config = dict(
    activation='swiglu',
    balance_loss=0.0105,
    groups_per_token=2,
    init_std_router=0.00739,
    lr_router=0.000779,
    tie_embeddings=False,
    beta1=0.95,
    seq_len=1024,
    dataset='wikipedia_en',
)
Below are experts of layer 3 (counted from 0) of a mixture-of-experts language model. Rows are named router (the router's row for the expert), gate (a neuron's input weights, with its number), up (a neuron's input weights, with its number) and show model dimensions 0-255. Each number is 128 + 24 x the weight over its row's rms, rounded and kept within 0 to 255. Numbers have three digits each.
Before each expert's rows: "gets" lists some tokens that make up at least twice as much of what it gets as of all text. This comes from a sample of Wikipedia text that the model never trained on. Tokens count by the router's weight.

# expert 119
gets: " =", " ==", " a", ":", " 1", "==="
router:130133108126112144142111099114119164153149126070098081133102127143138178121173110114181111124144089130134086110156089138153111176117096126091088125120128150138135055169147091123092118107130106109105117096140144123169131119122124101157133160130119143127096137150074110140146098139124129125081126136148102117151128105148126089140119149106118133111160135133115110116120151126117132133140155155160129099114160107178142113093127097145134114135147153118170137117111153139087128173144128104101131122166112130153127135108158144147081097102147136116142111114106161130132168133119135129140132166129124099115087103088078195137125144145084114125139098156122115153125084147097141108172127147154156141117068110111125122145132074132149100134097151144143141123173109107167126106119087
gate0:156135091144140135130137103123132115143135146139097109152069141135130100141100130157140117103141153168164160139130143108138158175126131086127131103092174122072113106146145126075118107134149090096149111114131164115125112180157104123124150173133103156138101129097115125089125147115104107145095132109134150148144083099126138168168174127139173109129131114140119157160148094099164113154138120119150151118116117145101167117137115121117138098124112096099071179131141168079120135125154139093158137170089119140136120155112181152127071108141112102127118133123105147130135143125135106137112153161139130170154114151118109135179100166171130162120160087128154114126086175098120146164102134143118171105128130122135149130128153113126110159132100117144140165173143150111140124144149140
up0:101119134115095145115107156142140097127108137117169162140206105119149185101159155125145122147128123091105074117131111144100134109138121165148130157152126151145123163148125133158163121146110122145102130122107082166113136082054141124120089096100169112082207115153113116140114131096138125123147134136115118121113140147150152114109100139149110128087111150083109153132130168154107147109106153135122100108156127123141116147088168143125122130121145144125176130129130121155147108152088125151115140126159130122127140138156052097139154123123135109124160119142111108126126094125139187132118108138142124101112166103155158093091149132130096115133117117164112142127157123082142123073121097135110131128121095155117082166110117145103141117111146126135143100121094085120126116088104094
gate1:101149090075127089133113086108131122186095122150110131094121132149154140127127113137140128146129086133121090105122140150162179147109117123122109115126076133166148100137136101159164128150131100125128113105140162143169119108038132110156143130136154156133117171185089093144160130135120131110105119169119133122162108128139128110120105148127132138168082123148101113143139113124087132135154146167119144123095156119070105158096163127145113117066093135136160144139140090094127150169099140136101145123146118153143102113143151131129130118112122079120120116113102127126142121184123163136156155122148136129097135078142110138117158154138121101127138108154118122159097144134161125099146152135161173115141119112118125147112109077178139167148122129168125110112134103158148162111122096
up1:103146137110096112119090121119170125155140137117089132115132145102152149139128110115142156135151113154189090128139094163155170161108132118113110119117075171127146091171130120164141131121127099161118138126185195160154137083088131113162106141127126125144116145165086135150117149121116116147117149152127109107158066172127173091133131108099118116103147103091129119131130126088122159132109154107136166129096115136144147163100118158152123142094150130143136127138099125131128120155118129105061132139108092120130151082132130158121158126136155117122110082108124117153132122175146150165141131149134118117108105098131120167119171159151111107096121125141098158125135103164123131071119138150133141089172122101110145125092128146153110139117167088154098151124124111182094152143106112

# expert 12
gets: " D", " S", " P", " K", " C", " B"
router:137107137159119164120111099109135156106163097097116120130156132159099154095123099154166139120120135134178109137096138125116086114103128130080127116182102165145172115112163141130148151163140126106093095121118131124131151127086132105129100113118141123091121175112128144112188150127118135129113101147202102132134155146144121122145111159097152148074144152165124121122105133103131118135107146141170168117088132158183164136089118115166130125093105097093135139118110132161107142100119136168116116114131116141123112157125115129164125074113117164133160149133116146092161117131117102143152111120175142123136121137112111122144109138120116114116113133126150085138130141144108178130096091126181112092120107072090152156177114083107152167099118123149093154174123122128119132154110118
gate0:089141124125125134073130069165151132084106148103163116118117110088141100158138159122123175168106159125127107148111127158111159123131118154114175130136078093120130164135155131132160093134164129135115142133169101132089152151140160153077137151159158127122118108114117135168150097157114109124119113127094095120093122113103129121130147142085112130147179194118116136155120112148097138135125103112132133132168129148105126124123127096173121103120137100133153086130095126102129140058160095154119128123155103108137151072137110111125124156108100173127111121178104107165095166118124124145154114169140148166148125134081117148141140151136138128127106130175132138119132121113113151092129142154176141119151115095101131100094078138160127127121143100118098104109115112151147166114120151
up0:076092121105123133086135102164157150078104135121121129164131134141122079133125141123114122169113158119138107167103117171111156127110114155120148148139084103112164161130140146130174108113139120130119131150130085170097138141143137161075107126149139119119099114094117149143146117142098099149106157152113107108113124122085148139162132149081094134164131194118146134150090085144116115137135105118136119136150129111096131127109094122149125159131151073083101109125107117101157128069153123156122155134168098137139142078107129134134116166134153183116128138161125129151118128091134116107168130129166151128126126148091123131132141152156124124145107152160137163129130119094107164070102152153207119146166112113125124107093111118132133151117124100111142119144105136120125145064122142
gate1:136154120144120152137108108151106157097105152121155084134137121132134187113119117147111163135066111141122140139124191128107113099115136143128112097104083178092111105151155171126164182079096104152140111130145117134120126114098124128150173135172138115150103094091150163126131101133153105098130074107139111106116115141128103174103139126094116133127098124159149178105118127151120141175147145107106142136134163126141110107132117088150177093122147118124134106128124096141143106138147115158126139104121136129097094107123091137149105123087118107133097116148099125122133118154112143140106125147092141183152109145130153125105099107144171130118165165115136123155106165111091149139118119155114154123119106149130096114113126122104205109211111111113118168123154138134121095133151138
up1:168130119129120114138118125148088145083138118148147096161141126140141190118121142155107155131065117119143150144152205124087117130130124123105121117110089152119117114168134163120159161059088140166139100120106113162128125132113132126122143156153136098132125119096154136125133097143142126075128076110130104103104117110111107164089143139101097146098097139137132172105122124131117150170158146092112146142111184105131143114110110105133168108112163116099130096124156078161161120129124130155143119111141143129089103092125104121152119121094112082113100102138086129118143133129112122132112112151127093151157116167139133100093123096141150115109154164112116132129111155097109146104123155104120174123103114136127100098116125126086182118180114107126092144139162166150110132149171115

# expert 100
gets: " 0", " 1", " 3", " 5", " 4", " 2"
router:139127137101078099115185140120089124178125095079133112128121129138141164046128133133130114108119113137181100129148149119145117097084111055114114174121133188126108118109119087142155139109171067126103103095186156107111112123105123102083139122158130125123115147133166123138149138150147112126150113147162137119144120100195135137094134170120168130103126142139140119166140130107112117085112151122131136119110131126136157109088155121114141071117107151155124127108147161149146127134136148114134133109158125136120109131090110118128128128106113168141128171128097117133091112148137127100160128151117129123098108132131118150094151118156157133119098130152097137129146112134101149129173113103158104121109172127104109093149108114111118098100107131142070126159132151151146066132119136
gate0:144069137139140080136126093098117111139161118120114129117117141107128090122146131165103126155092155143088135108060094150106161129136145142146116142114120097133119133114127134091124173058124125136130125063138111115121107116132129097130095142148128133134124119117176114096144127093167110125141126125130157126138095083136185119095128079113118114175124161134124145133133127132174140103154110123170112157176100140121153111145149137152161125106136108134111130155119134145156090139116089099154106104128127149092087153129092125159080154092144127151095150106164133116148119102084139167103140086112102160100126156103152132121107150123142096133124136134127114120111110111176093153114086155106135108127098144133136128125157116100122128121153155128113094159171142185139167080134157
up0:116116099135169147158128152123183112117100112131132139104141123129118156092116127139130104125089171154150156146150163126157117105134143153133149123122138164067158098139146140138115135135148129109137124127125155159145150123088114122181143070093161134098113142137090131129160135128123124096139150132087124126146104109153098139130084118100135138110133047160115152149151155071159125151166177159081132105156102134090136108132138168131149130148120148127112168109160115156166146117136176120134082111076113089115113158085131131109144095166129128150113124142110164118126063156126135112150118129122118115131097105129106135149101109158148133154125128075131155141123206152123101125158147145137137142135119141108136150149104129170116115118126143131091136150110147154122156139168131
gate1:154125146098102120140145151129162149085085103127161137140112069122151135156151100094130136145152138059098137119110127114093138143141160147148154134120122155138178127120110160093114129128155155128093082116139109111114133134092112169106082114156092135160106139113137120095101116144143103145091116139078106120114169099117114096115115119113131172145109141116135140137138108076149149125136133190092093151124121108103146163157118121144142121085148133126159123099082174120152164136174148080185095142089153072113102160132122145149126143112150096103084135138140148111104145130169107139107162148173110118117094157168130108133173136137115121145101098118156130133111140116153090156117115134113113113158132115106121099096151104141101143156160131136126131128109137124146119131109159
up1:141146134107088132139117151124101082161110125140104142149121124145139121118100109094117135149111115131146147135113120162078124140130131117154164121104125116123114170153152109105115128119140138137168142137124147156129065168123129102123141125104083139184116104133144096133163087123135109118109105119114107126129111101123082066167142131118190139147064124092122184172105177127117165133178153103094123126116127125147168120150141154131143111128113137127082145143138078088144155115104127114155135160118160099096143128121116111138101147156144135136105150132127087133140164140094111152176126139139115139142148153109153083072123106118120093127120184130139116138113155109140107105125114088145158121157143148148150107127153108113099100173164156128153153114157146147110098094152176

# expert 82
gets: ")", " which", " he", " who", " that", "}"
router:155167125109137128120154133113160163141156126087142091115165143130123175085135118139168138121086129140141125111167110131163131122073090133121141158157119168130102136135131065147162101122181095148148103131197126131151156093108121105097109113168148095132090142130091117128134108131124138113135141143183078125103138075173130153140131152121124125118168151156163140143112151123123143109119122115140121106108158112140137112093138117137154082080124148140129132064132137140080156134168120098080095098142106150119119135082106136135119113172133145106158139131110137133128101137118119180118115138121107129128153139128102142143111156110137140140099110132110126156127146144092136109138085113169112170089122121135102144132128107145101104125088140152117160122148167169147082159146106
gate0:133168098154115183135161123126095119155122130146149174141117119071125103124141139159117123139110120112189110123140122135125112122103117161110157116137106116173115111114131151102090093141085112111105104139138134131164136150183110125129127144104139128129156157074097158162154133128136162103095122161153150148129134116108145151126106120144113147109126118168138150152121122142121108128140153112150098123101095150132090093136088122107080146071160119113138113130161126130167111146153080118141084093133142133100121104161179160125127086128146122132127124136133157111137136112109085167111134149151177097197149174130107122148127156148086112146114183126133100122174145141111164129124136080180081149104137125136096122131137133122139122135130169127145119134080127165103112139095118
up0:143129117081102118142093142082137144160104108161120147102129144137169111111142077095099165119108115100124102088102117144103154102135129123110142113143183139148134139130137105067126106097110141103121129106104110132151127136132116137065110135117072143086161122139123124118143121158111162111112115144116128129131094150120148127163159144182142121150111068120140131110116156143108150127138148113170133107107139111154118160157126139114144138098109118152146115164144111117184078141173109087191146171130151100088152108183119149134136100126133123136149122107097152128129151092086171104127147100135122158130133119160109106102143099141084106160106148164120133127114160133131131174144119094120157114124156109092147139162143122135124161132172134111158142164095123124162154087141118
gate1:118167148148112135141155097145123115116124142148149119143136156135121153144130118158121082148116066107115145141102084091105156092132159146113114111102130111109144123130122163140167134132101151127106130134143119084133133076160148157138150151141137147141174103149104157154148168107137116119098144154128150127150115129167146078130131109072139130161124118161139160120104108072112095176107065124121124131133167098176139102103165112160161092125138115106148067116109095101118102096122111094118123130127122150105103116115137146128094127083141143118161135138116145119154136138122121131120127122137158128156164117136113150146147175069106141123115181175158050166110120100118161126129073133130119139146117122115152085137121157105119096126119132156127112157107090115101148128115130
up1:138098152122129114133114140098140155106092097128124120130103113125148086127154108118121109139149066103157133090117112128102136110122147142102107080110102131125159093127102093129099162112116139090095122130143097129139155121142155151139118165094188144146132103143111100120143157108154188121111127126124105124101144112145162081110125121101149148145119104176146156149129100123082131134097137137110120150137164112126135101155137121178198077131131133112116120130126124131128127118095090099128103114165142130147082112102085116141125101134119134136079156165187136116137139116121185113156117127115108109113145124140122132116157170154157074123103131129155120148117094109158168156170107138150143152158110121154126127123115142127157148102112094145128070102130138085139086146131195

# expert 92
gets: ")", "\"", " who", "}", "'", " he"
router:092109153098116137110159108107120167164133112089123127162142162128142164087162117130146125145061183133156163105150088117212155129101089158085134115146112169126142135129116113130147086121179121137127125124184158103167162074147106104129098110130118105147110144116117091106133126143151125112118124153178106082097166091179152149124137099137156144093168136118147107146109126102117141107119122113141128097124126103142124141091159134148136084081122116136141101059149146152104118108125150098103106131176105134144150140106137126127076133159150148094147128132114133133097090115105114145124119130122073125143129131138105150146139126120120127102112159125116114170128146143104141133114111129157110121095110134145137127144131113099116111116103140158131164140170133154151114156114111
gate0:151124126131134159194072150126087114116125151165185114122131126121099112150120178153154116116105135129153142135120110136152113097109164150143124105097132130114117123141134127152143089112128114173129078089132128114154119076126127144142152144087146124129099142088133169164093134161133107121127116105104167137126149152176103140067153130157147116117128142113116086100138133145149123149092125109155125121143119148131140127086133163120117111136098161122112106100153170139187104109132120156127124124170118135136149128085137075114146147157156151118140080132101137089163160140130175136155155164133192118146126157167095113093091082161091128120127188110130135140148094110122143120118123124131166132130083160152133136140115142136111105121136138118140128155107121119175149149151104
up0:084117142141163101055161126122185169188095111113107106119130135153118166059104172142086136126184125141122136145146150116157127110156095155157092142105118109145134149100151139125153186139075098127121097151152120145137136172116163109137100098170119077136096142113144117114138127121125152180097135126128116119154132136093132123191088114112121149151136102145101143176099138117051101116153128122111138133153142166132123139112121086123135114099125148104156125164129150138100124141107123128107081112115113144132114113133118129119116136116111123139148112136130109139089098151143150096129094112138131134116124092156161129118154150113139108135156096142073101125129160133122144120127133154171095114120153125129094139143128110150141144096128147122080115154155124106147121138123157
gate1:125134080108142134086141084166154133108174147110146108128107135140137126090156113123108173137119140140149118138144130091184176117104113177141123093117146161131121121112113126130114111159134084140136088115138137105117154042129125133137086087105154077118140125122142109120160122142142118170115097130157117141113118118095136173100141122109156169125128121099127153119103120130111107120109142122140089103160138119124114102133143142121115100164104106079123106149141169105130110152135136092136156136189140108123086092110095126140131150132148127168132087145076125119099101169124174099120144158116140145073116112115128112143124075107137139130141122135140101129150088098129103109154177136138152106124142169146132088102127122132131124081137113147081117140135129154185109121148165
up1:127112159136151137198129168096108101126106095124140168118126134107111122204124111149102125121121115135108128091081161121067098144138135094138121138136096091142149121133119105140124148077117148141125162118092116162129112177130120157150154135158130163142128133149149125151090170099134150081142146100134126121125136127164122093146126149159072109112135119159106124135155172145137134153150096116153142183091121149146132168144096110145134138091181109153165135103105118159154139128110136150134106140084149133106146153143161161110144111132112137107134179100150111147169169105147086155140139094137126105130132131130132113131129156103095099135107115126124157139127153173122125149114072102108111176134125091127116144133113171133112127172118128113173116131135103095099135141110096

# expert 13
gets: "a", "i", "o", "al", "an", "er"
router:179149121146099120128191109071098137158108102070154130144138151093109112102155116151143134121118163135142097135150126099128101148122140130124125168155118143099131089127156109126154125140187077129155113133148111159128153097125090083113119104140131151135120142148143102139136114151084159091123148131156147115120096134128111145141096141131161151102162158174138144145144160148129087107136152157137123128100129119168135113112103110101103106078129130106159127132146138159110141123139151083121091110150075104132142164135117151159128114130110097099129083129136132123107106124141122126090105183127131119112135117138079100134164148129129117130112084092132091117125133231104142087116090130160107150102129125119152107108113129103122181106143167120116145140136113127151121145154117
gate0:173162126122090169152113148151120102145141142134121095135130131169152077118161083142128131125114174131132139157133108121112118138139140075119138105117194122138132127144105107115099112122132142150142126119142120110145096147138148113111110120123124138093110140096153123127107138129165175136130108167180158086114094146136125135115117138122156139113105110109117125079122136135122185115144214090131107141108169120145136158140082118114138113130121114133104112125179110136144105136115121125140131115120140161130135156121143127099142144141133127121104140098128145162176144125081203132131129150099082178146112120115117136100112167174081102177155124133102134112118117082130100146163148137127161119110184074125140143125103081136103151121115160120174088148131128133116090148146112
up0:109119102105124146116085127144117098122154098103120091152140109167151151139170149126136160081152145157111121175186143138140113165136159080144130161119128076141087083111104131139157149127134148124141138136154136089134134130106100131129129135143143121160097169104122118086117145125116136112133120106117122144174114153145104095104133134140107104119128106060115086110124126131084126165132082094112111139134149112113151166106144119128141107152121121144094120179108153111116115155123139112142111103083092139103113105118173138125150129144131126127067126151192071145165163147099113155152162112171107146122137113119117169066126160158130121138111152116153111127110131105131127089109169126105122105124151112163093152118127120114134139115123093114141105082174131134116123091168131
gate1:119134124142105137096133124128103127132090115101118101097146098121130116136123072100118098094116110117141165127095157147095144109084090090129136146128106108141124117130135138161132124130127097142165117136133155138144114091109151138058157156136133134149103102145133164099098095100114130116078162125123138113083105111132083116146106146139116141174099140165196110120103120148167134148131125124174131100134143142127121104104132132138158161110147127114113161096128067133141114096129124077140127141160124109137151114167129102116093118140129127174181164155132100091077169101125123150117149148110134076130100198124117113143132142145133111110087141141101116118122117131108129083144135077139149161119150153166141137121137119095155132147104130128110127095117110137126087052121137
up1:117155154128108134118146085141119124114064143141136137094161131139146139152151127144118136106073120127118147085103152103103076126109096130123133126107103166110101136124086125188096126152110112153102167115116137150153134085110090118128131122145186123125120119139103121134103143192122130150145163144154151158113111105158070139134142138148126140115119123158150109115094159146151155122119103083117140138122155133088149120077149095133124117105166142140139161132160101137151142110087078097110115159138100137161134113120115100108098128142133125118129112124132115071091139167123161093117138113134126154145101126123129144123128172157118178106120092111090097132132132098104139100163112103150110128097094127108147106122129152177107145160113146142101081094121109095136068080121146

# expert 94
gets: "\"", ")", "'s", "'", " her", "\","
router:097156146100152167116147119133107156169143124092110135148138141120133148103140118116151092109121138140149146104147080097187158177133104117104141169147082137152136078134142102095129102130167135093133121159161140124175141123141111119127115135135134128152109163147125114114132117122094100100118122127166154094118128136155139157105116142130139152084164133127119120147077120126120132097134124092123145121124124161106126104115148152127093065081141126135149082079140151150097135115119109124118109072122119083121120132152122156131069131185160159112124148129134128168102093085115149150090100131124075109181113140148095148133112088114129103125148134123102099145090141130152133150109123153149089131119110111139126145148135134103167130101096155181137135161169161176120126147114123
gate0:132156127159152139128127098099082153138120105099110103107115097146127138111152134122119120183097139126114102137079102140139136108183140170109132151149135168125125133136159099125151129099080116138118097115101153152119141150149156124158159134174112143099112141124170148181088178126120129087153099124121109147114108112129117155084133146143121169146122130128171126116093127135151112113155108108121140086102105145140108116109147138097117120125143101100099126168147155124111109106117116092122141100120132146083076136130082138111110154128125176166119118096094119107057115114137138124068151147107142138127150162161118177123127112099144111082126153140132085139089128108114118125166117129153137171127135103184135089124091109155146141112105133132126101187135124154085122114153131
up0:155128102128149105137140123095110129131116110120140135144159100139137153098133119107148115138149139138073107137114091077148099130122177102137177108118141169131136157116106104140095141137195122103126140125130148126151139087118156131115140158133123136150115122115094172140152174138122097140116106095145091130101102121098150145141090148167096153125132085157161120140087110110135173136133151159111140124146132114088132136124142095147165077132173131131160147068146160104174105129155102155129098103137137152130128066122114150134153140168095121103115099114097115122129140165120114115134165102144103146125125134148132149145187109107132157092145141152154126095159117126135141139162108094177139132109097139093121101107158124178164154116130128149065169096148129172122121118128121
gate1:118120103094139099099140134116142119105136121126116140115131155138105155110120144120173136091135122132128153137123088118108099163171113122113121127129160170160128105133083108096131102158116111139129096134124101112140083145106129142117144078174135104129073142102168120144154114111116107132137139135154141099108178121136123145143092135151153103100155120109099153120141095130155105125157103144110147114117142097132122153152102098072098140133150125126118142167136188154127119132145106123126110155126098094102110115098165074128082099128102153124172086125124120087108131152139172129134128141168114123134176052132132128134105118152125085107138103105092067144118167130174118117146093139166135161109110085145153140107154099155091103173119108109102135116113137129145075150122143
up1:111129157158108088135149118100134127144109115103124156151106152156132109160112156115156168149138113125143114099130126086118136142086099115161123099127096131130125170098080129136147166153169156120108139122151125115117116176122144116138168149120159099130123101153083118102109134129084138124144146147120115123082136121151153091092148140108126144155140136103186120151125088126129195168105121099147114106115134135109142100129156127174131136122116138170142128082096147128152107164110167111144187134154118124085153113142127084167109134165144133169144097162112143116155154112177161105142127135101167131156088147173114164155162163143131129113125159097118091136170114097108142084139104098127144090116141131135148134149131138122168132133118148122148125157113148122097125156171087

# expert 1
gets: "a", "i", "er", "o", "in", "an"
router:174144094133062136138192125074076128149108141094140133144136139098103124101113080160143134143107167128153074149156125097122103166113133112110116169133122130116135086133156097124156150110181099153148109131161110131126133112127092070107129104135116135124098153143134119137134107180096141103122121104158133115106110125127116129129126146157146145065153160171158155157139141141145093127127138143121134141094115090151137110129114105104121107078127125107170138098140132153123162126136150104130089121157089123124112192172103163160110111118108079124131093147135132116109089115127121155079102163129112129124128129141097106146148137116133107129143091099127085129138127215126141125114128125157113145107112125105126114117142125112133177130137164117136127143168141145133125154150127
gate0:098151103084146151148103139116130145161150097102175114121156112082103103152144111130098109094108133137112104098084128130157146115162117166130144113154111086143143109122129153103133107132152132114112144129102146146138106143158125171141131113111092162101124128166162134110155107096134116091123151129154154116174114154110114094158113112111114128102142154138119134134110099173143112082076126118124123111084186156133125138132128096097088167088103139096098125088139135148098130093135160083146172131071095127110144101097134110104132127141103151098095129140105125167120130121085181106110142124129111161100116137110133137111117133097101102106118135124119139117143144084097104089138137167149094163111161089168162155108090124127165123120118123176110096123157108096136128152142110
up0:177131140151100105134138124126121132114129144110133126179122165109126143078150085155120133111103108132150134141168155134111120149104149122128137134176153119110129142136129118176098135154143114137137106112145127096167137098167137109089156124112155153115093179104100119109104153139150165157117104117128138177134137082126086147128117134147153115117122099129163137106149126130208118147157169104134124078139153122125132117116135100108145100148165125124165154146141129128155169120134132131123092098109128129138219144102100121157151143111101150183152135143118117105138095132133096158117162143143110099125126134113128136147123118104184138165146131112101132114134144160162137114201110092129146131071131143088086116175140122124148122150088170109147135131105135151149099159122141
gate1:102136139109162136146121105148141128168126141098123122112168151107114133120144126135158178123094110087087090124129108151153128147149166159148142172134114122137176137150096102108111107069098119143093146151099137099098172112159061084178131100152157131168094118130142153116131124115182140112122133164144131114169143151158151095138109107081139163123148133128119145114088112141112171133153150104123142114119103124119126160146154121147107149091152101145080100102085146136130129113087098166114085107084131142105135162152104110147125114125140128122120075089136140126137124136088140121110113149155113140110162097115124111116116168148073111089156133095118090100106124093120137153138151099122144131157125146125153138112120152149125100122144151159096098125119137080121144115113162
up1:123141165122121127121144155108103096161120124074127114124137099175128148137104089138166111116127149131104121153146097155161102140098130124127125117163163145135119174105127130147114121144159108128136141103186113107142140122150155118125146128106099116097096118120096112169120102100103084140129120103098075147144121076104121112117172136141117126083117106064144067140115137109115134090105075162134112122082162141153151148104147139122130160150143134148139168143121168078100103145144122103126092158154145104112118107122122089083160124173084167098113134171136127118131108115143125145155141146153152125137138156110155112091160122078100141118145147133127135099150128172113149091083111114139122144127133146140108143103113099141110126119149115129177157078149151165109153117136099

# expert 124
gets: " ", " =", ")", " ==", " 0", " 1"
router:146106088132091134155117135109108165151167128109152087145127151116116187120139118141176122136145100125136098093104118112181127171104091096108099129142135124114107104138103100127092067143137133163140101091126137141145122129150120093152136168119122141124167148174164083144156150132142133103096093111138086110128128129171141128156151165142116108099124175111164126126129119114160094136100165133136149114105117089162173150116126149099091114140107111071171135140113122130100103119139180102122104134122107127157141135096121137147115128146146136107111089085074134111136118115110129156133119139143085100090127145108066149107107128140108148144138121165123122160091138189066118154160144131143158162137118129118145096121135114135112138133137146147130129153124111132158078110130118
gate0:157098119141120095146133129133134140152157150160126135139118161101099112065122111124140097116150119142123098114122107125166119170152116120126168159106122138096097118163090109112130114105133084157121103104107123133145076092133096145118150140125123191131187157151171130149134145151152112139102113103144114105110121136148140154100163123116110116102124162125134157110079110171143123129101142151075104138109117121124117170129122118127122096071096157088099136160129092112141157087157117129118086189133111170161171135121146118119114141070132133146146118107117115114138104122115097053109137100104140117083067117097123117103130095157152118127127151137126144123134190136153162126149125098158087144137147127109141103125151092120113116137114133123155109151143109141133121145123088
up0:121071120116161113153130098128091153146123114085117134130096134146091102120120109141133121167114143142126135114083106131158111123089081124157163151145099120148164137153150132118132116147079131154110124113105134128121131136145127142143122122125117136127158157158086138115115108088116110109164138134148130135096162109139122125134160133128108159130134150158126154140171102106117136106144137099111075128116095102110085217069080085116102127178116192112130114136109134154140150116158136102135146140121146116133133141167122115102125089154130174163138172137137121146132108130116115111124139127129135122153100172130136163159112073112119119136153101116122119150168151102131116125162123086105083158126091131141121139185064105167085119107118152112121134098147128101135122182117110
gate1:154140115136147120074125127146123114123134106140142093133110173167103147133114122147169107130147105144101103156102103170159119137129212106072141105176118159170103147128110087127103111112133134111132090151113128100108133117124121107124124129150106124106147152147118113140162151109160147120147124127160134124151116153133126113209132105075118106121097130138156100114095120162136176163168106111094140187079147122142107125152111106150140106143125097091130156170097130175148118158135116130102094149106120105153131133096110121141122142112134143130129125108117095090115100130108106152113136110119119133121166109130081078075140115146124095113138121089122113153105130124159157137140166113138171127147125127101150104114121130140143116113139151158140162147075128110108120184109173
up1:122093135113106139085135116157092143130123097127120148058137130120148183113106126136108157118150152163115127132157129113104114100115130128126086141136142121103077158141131141129165162106108167144075157109122106133166141148131132120093114130106096119113135157139103145110126148122132132134161073102130098105092136095132152140082134142147143155120169144148145127148123125083120099112109097133179142105151086174108163120155110140154148084142122167104128128140158188080151099125135140137150129127113115112166163124164145107119170129128077101140105131097111152078155106155123156127118079118128133141114129133154131193139100093132067127075118136124124164091105166113137129100131101173121127118105134136151110142154147176097124152126135148104113133137122116152096121134126113

# expert 99
gets: " 1", " 3", " 2", " 4", " 5", " 0"
router:129171170108136121131167145148127132148130114078152100133128116140125131088160139117123128132117114147171113116151106137159082137105130069122128158159105187151145108100140089124181146103163096118123102108198115117132118118049111123083118124168149120108135165135147083123146095134090121132138149144164122135161087114172158126100122198094124140144133139175156112158095138145109137102118140128126147131106130156138131146088148117135167080128104140138122119106137165149088177160141129116102125102114110159087080132117140122135118140135115146092097124121107148129108107159126132107150108150134186130101083103111133123106150135150134136112091139162127138116120093139120145116138129138154112136131169105107098107144101110114109124116142123169083119123144153108121103155125139
gate0:097097139138139148129111136126176079167131105174145133113175112145140139137123130126152134116120087121161133105197138144152110139086115146122066158133122117122148121130153139132128082098148115105093142124135148048141134132106175154114126127133129119110107156142112131147174118133128094167112119120100113113142154165094160118119105099129080132157131135120138110162165143169154114136132166146068108137124118120103138141115118072102106089085105131161144133141175146130089144163153132139153129131128130126135122109167111124141151107078138117160141157155108138110096109136118142096172091114145124095163127125115136156132148068159116107221130137121147103122131129100123135140132121108121126115138135136158146170119127119100095125129108150134111120105103138133161105168104109
up0:142134175172135117174137138095110118188157138118117143136134108132130101153150163085112117148085126110141189127140125117148089115113136136148121150102125063146166127149159125092151146136127143158115150118167137095169151140122136127144139130098105133131192134110108151128139086146115101127148123133089100151133159099127167126101116130112136106183153194155092111130134163120124088113124116160097142168134111159153159141125087114091162131136082132132132087135130128175112128120155112132123149102127124112115136128152119156162144138128174142123116161099128153165129118184136173096117075164141139116079128158124159126149156092119118174141107112120151151130138142136105152175130122113143068128140147127111117124108134116108116130130135131160108141131127131099155113146086161
gate1:142141161141148125121157162092148167162142159125135187131114115128149110091130136073111117127111179091184144091080141124163160163127117107114107111154134104125161113120130126151103088104100129107127125129139096128125127153146122124117093167138113135103148157130145111096079180132110088077119100121124090105130090099124152147095131090123117129147069119140187131153138128109142118119137129141124135142139112108123146144149120146066090129137151168085126130138137064141144092124141071105085086147128152118118122097114105111114127142076145143137140116100091139115104081097083087127102145148123105114111096142093106120144133141130122105113146141162133128110141120147123128136158150144161125150106125102136095093137088124138103143110170132145098096122103151130142145105108132
up1:103104138135109149139127074119123112111078122112110057122112154136114113147159095156145159142119086137108086161175135135084115091108115136120138119117111147128105131141111152115153172169121096143093114103113185136132132071099140151157161097158140101145106134162092148163165099158124160167140147161112154114112151149135092143150109163109137137136177126140085157107142123139114143116079159119120125132102136132085147118076141138186153137119117097170152138122115170099127141135129154120157168080105115139161124144128114168171117118161090114149127141160175154119126146131156163102121126104116160120143157133166147143122125117139154142141131106110142122129114138142139109083111132113124111118157166113127164147141140132132153115132082142092121174120150096135119125127153110